config = dict(
    n_experts=40,
    d_expert=96,
    d_shared_expert=128,
    hidden_act='swiglu',
    router_score='softmax',
    normalize_top_k=False,
    balance_loss=0.0021,
    balance_bias=False,
    router_noise=0.1,
    lr_router=0.0009,
    norm='layernorm',
    norm_eps=1e-05,
    optimizer='muon_variant',
    max_steps=5452,
    dataset='wikipedia_en',
)
Below are experts of layer 7 (counted from 0) of a mixture-of-experts language model. Rows are named router (the router's row for the expert) and show model dimensions 0-127. Each number is 128 + 24 x the weight over its row's rms, rounded and kept within 0 to 255. Numbers have three digits each.
After each expert's rows: a language model's description of what the expert responds to. This comes from a sample of Wikipedia text that the model never trained on.

# expert 4
router:108118162103147125129172108103151100126128134124117116147130125178144149123128151118131164130132110143124152126138123104132101124145115095114129178100144126146157127122134120115110122088069118160113102064171143161097141097168181182119153124128124142111102095089134133117151138160114140132136119107166154087116139135120140151140092102140126114105086154126122142142121123142186075078147
What it handles: Table cell separators. Pipe separators, semicolons, colons and bullets between fields in sports results tables and statistics rows, e.g. Home; Away, Score | Scorers.

# expert 8
router:128128187151133122097167094142147138097096131126116135175120082139135149174132119142142132120150059131151136085131137117186132106112089092130135146117141121142133153136150114114096151109081096143166141127122135145141137142120164139161132106122140124125109084129098134088119111145124126179129103111130164078084136195135127129157107148129115145106127122141135136122114131108137083086132
What it handles: Years in sports contexts. Year numbers like 2018, 2021, 1983, mostly in sports season, election and career histories, plus nearby words like League or debut.

# expert 12
router:120148163171136119065155146111144097092114120143116110144106082129136176129110118112125149093133113110111158141175130127137110137120081146087107157129166103124126116100155106092106124127094131135124128109156156129107112139118166171154158129135130172119115099083139121133137097177128153142180151156137095135100143153135121115139119151152094140113117146174114155086107162140122087110135
What it handles: Prepositions in descriptions. Prepositions and articles linking entries to categories or places, as in "species of beetle in the family", "native to", "across Finland".

# expert 18
router:129138145133116138128113118094131121139108160133138111133097105138105168163095129125118136109169133115148153115155116152153102162121126123108125177093175102142137144127166103099102132108124105139156125075125136148091129119173131113142142106154140175087121077140129135141137142149108124174137115124137122116078145117133117101159081194146138135135087123149140201110106128080155117123116
What it handles: Narrative function words. Auxiliaries, pronouns and connectives in biographical prose, such as was, had, he, to, and, has been.

# expert 25
router:093153173138136081105144105133144118140122121145143122174118081141120147144153131157096131126112091089116153101115089115171107113140088100105090169126161126174107172118145114104101148132108131146131144135138139144126139109100133138187157088130142160099112123107130098107078090150163159128121115118137112145095165148150099131170129138129111148112113124173110144133122116136151118090163
What it handles: Naming and founding verbs. Past-tense verbs of organizational change, often following was, such as redesignated, renamed, founded, appointed, announced.

# expert 5
router:083119149138144096106173078120196111122152147171125128121097102137134158113138138123109121111130095108140123097136124131138090160112098131105090173113170102156134147145141134114074129104120119185162149136124154103129125134092117113132114095135127115136113107150092109108118098123153138139174142119170107151127193145137124108139088132145146139103106117134181150132117141101129146092141
What it handles: Common concrete nouns. Everyday nouns for places, resources and institutions, often after the or a and before a plural s, such as land, wind, bank.

# expert 9
router:109127138155151114096129111116126137122109125150129113177104073145081135132106123124128150093151133114171139129147094150184104115119082119097127175131166088144152161122158087121137153116071135156124121140123135157114149105147116127157140114127112155112118088093117136117135134143105158155140083101138120097080140135137094146133089171149121151135107150136136140094068164145132126107150
What it handles: Determiners and possessives. Articles, possessives and demonstratives opening a noun phrase, often after a verb or preposition, such as took a job, his head, its.

# expert 31
router:130130188143159109109157110119143117112111156135134161174099089147131140124080141131098169106135093085147144099152116095147100121166083114123131133077180124129123141138120116101090152084110126129141126134126152127107115135158135160131153115124123145112078100114090124099137122130140131138151063126158156110107135163162122151165118124105165127120092135138145124122115157136153121095173
What it handles: Proper-name adjectives. Words opening institution and war names, like United, World, British, National, American, Civil, often in military-service infoboxes and lists.

# expert 27
router:109116139159145119099152138116161155108111135155132143123088096154114167148123124096117128127116084146146166104125147130175091141129106140106098167106171133117151145103140118128093140118127155149156154129111141109134115139150143110166126100121116142092100094124139109123148116131132132171136127087156143114086147148147116099132092173142140170079106124133185185078124131070145120110120
What it handles: Sentence subjects after The. Subject nouns and pronouns right before a verb, such as It, This, There, who, which, or site and publication after The.

# expert 11
router:103153138142153124118133142089166092094124132172112112146090110139084127097112135126089124106139130118115155086135134117145113152140115131076109140124116137138102176133155105114104159128122110158156137117145168163094128114139169176127154103119121148081107117124143089121116096134107163134144097132130150106131167114114082118150139181172114142129120157158124168089095156136130080106134
What it handles: List and citation punctuation. Separators in lists, credits and citations: dashes in musician–instrument lines, commas, semicolons, ampersands, et, ISBN, and taxon author abbreviations.

# expert 16
router:102092150099163140122140114105139143129121136123125095145123140167101139123119153138128172151142128137140122104126101108131095157159137113107097176113131092114156114116138137111114144097073123176107129079157141126071131111148196172137145138117128177099114101086122121099143109137138113141168120080174162124120126134116117141138107125139126124127091165139126125137130131152168089080160
What it handles: Infobox line markers. Line-initial dashes, pipes and section-heading marks that start infobox fields or table rows, such as "- Species:", "- Height:", "See also".

# expert 20
router:114105127112164080133130109128155133122105153179169112101121103158144141159103095098102150123146128087138144123115127142160109122115097157101100145094142096167126108154126138124134128136144104149142139038125161122098117097142129125144144090152137145145133098129106135146099091120150102118135117167138116132125150174120135119131093119130111178079155170145180128118127163130144117101160
What it handles: Mid-word Latinate fragments. Inner or opening fragments of long Latinate words, e.g. prol-if-eration, invol-v-ements, ex-clud-es, temper-ature, inc-re-asing.

# expert 26
router:128102135141158082117109110112149104100108146142151138160107106148093166128129153138095126100118109142134126075131093126162107153135124116089077112121128086153137163153135101112091163086131136164150122100134164119104113113141188160165127092121087171085138106103140126117143120154100150142141136116151159122092130144136131116150149136141117139112102137153117181106106136146153102092162
What it handles: First names. Common given names, or their completions, before a surname in credits, rosters and lists, such as David, John, Ke-ith, Jean.

# expert 0
router:107153153152160126082147100113133115114099152157155145196126095123132173130133140155092125118121079107117159125126099106152110136151108108092096141100154096160145158132137072110074150120125139169170152111138137109095138132147153146139110103134116162085108112119116094102149118159120120128135125112136154107099165121152122103156130149111103161089130151152132147101104138107157133089133
What it handles: Name and title endings. Final pieces of proper names and institution titles, plus commas after list items, e.g. Sciences, Entertainment, Lvovsky, Michelle Yim's comma.

# expert 33
router:095118131165153112068145077098148152118133130164114131130096118177128139115121164099104136123147089087148139125116125124141126154127075134080119155117139136142134165118124101091106125097134159189163119129171137159117150107111131153143153116124120138134103108133080091114139112139138137126126117117183147161115169128171119118132112124134129090145109099141125164124099177134153130085142
What it handles: Engineering and vehicle terms. Technical words and word pieces for engines, aircraft, weapons and materials, such as cylinder, inch, electric, aircraft, steam.

# expert 35
router:101147153140116134121126127083131117113132144178115078113089125137129153102122140112132166130151100109117154131145131149136120167108113141121090177123142107120149152139145098109117104119104150193113150099146154150117146107147130124136154103133111174108101083096144128124148108159122153129142106152145104135093141138137088104190110171176126119125076136157136182130100129084133093127127
What it handles: Copulas and linking words. Verbs and connectors after a subject or clause, such as is, was, are, have been, to, with, commas, as in architecture or species descriptions.

# expert 23
router:097126132126117126110129137111174111121104143173173090132119084172118149119155127109127152121154134118125139122122104092145097126141113124132084145111129129148136174118148096087089152100144141144154136087128152133139135148158165170132167118107094142113115124163082092132106097137149118134173113158173118101110139149136095106138114138164100140110121162139131121112133144096172055113112
What it handles: Non-Latin bytes, symbols. Raw byte pieces of Chinese, Japanese, Arabic, Cyrillic and IPA characters, plus odd symbols such as ?, $ and LaTeX fragments.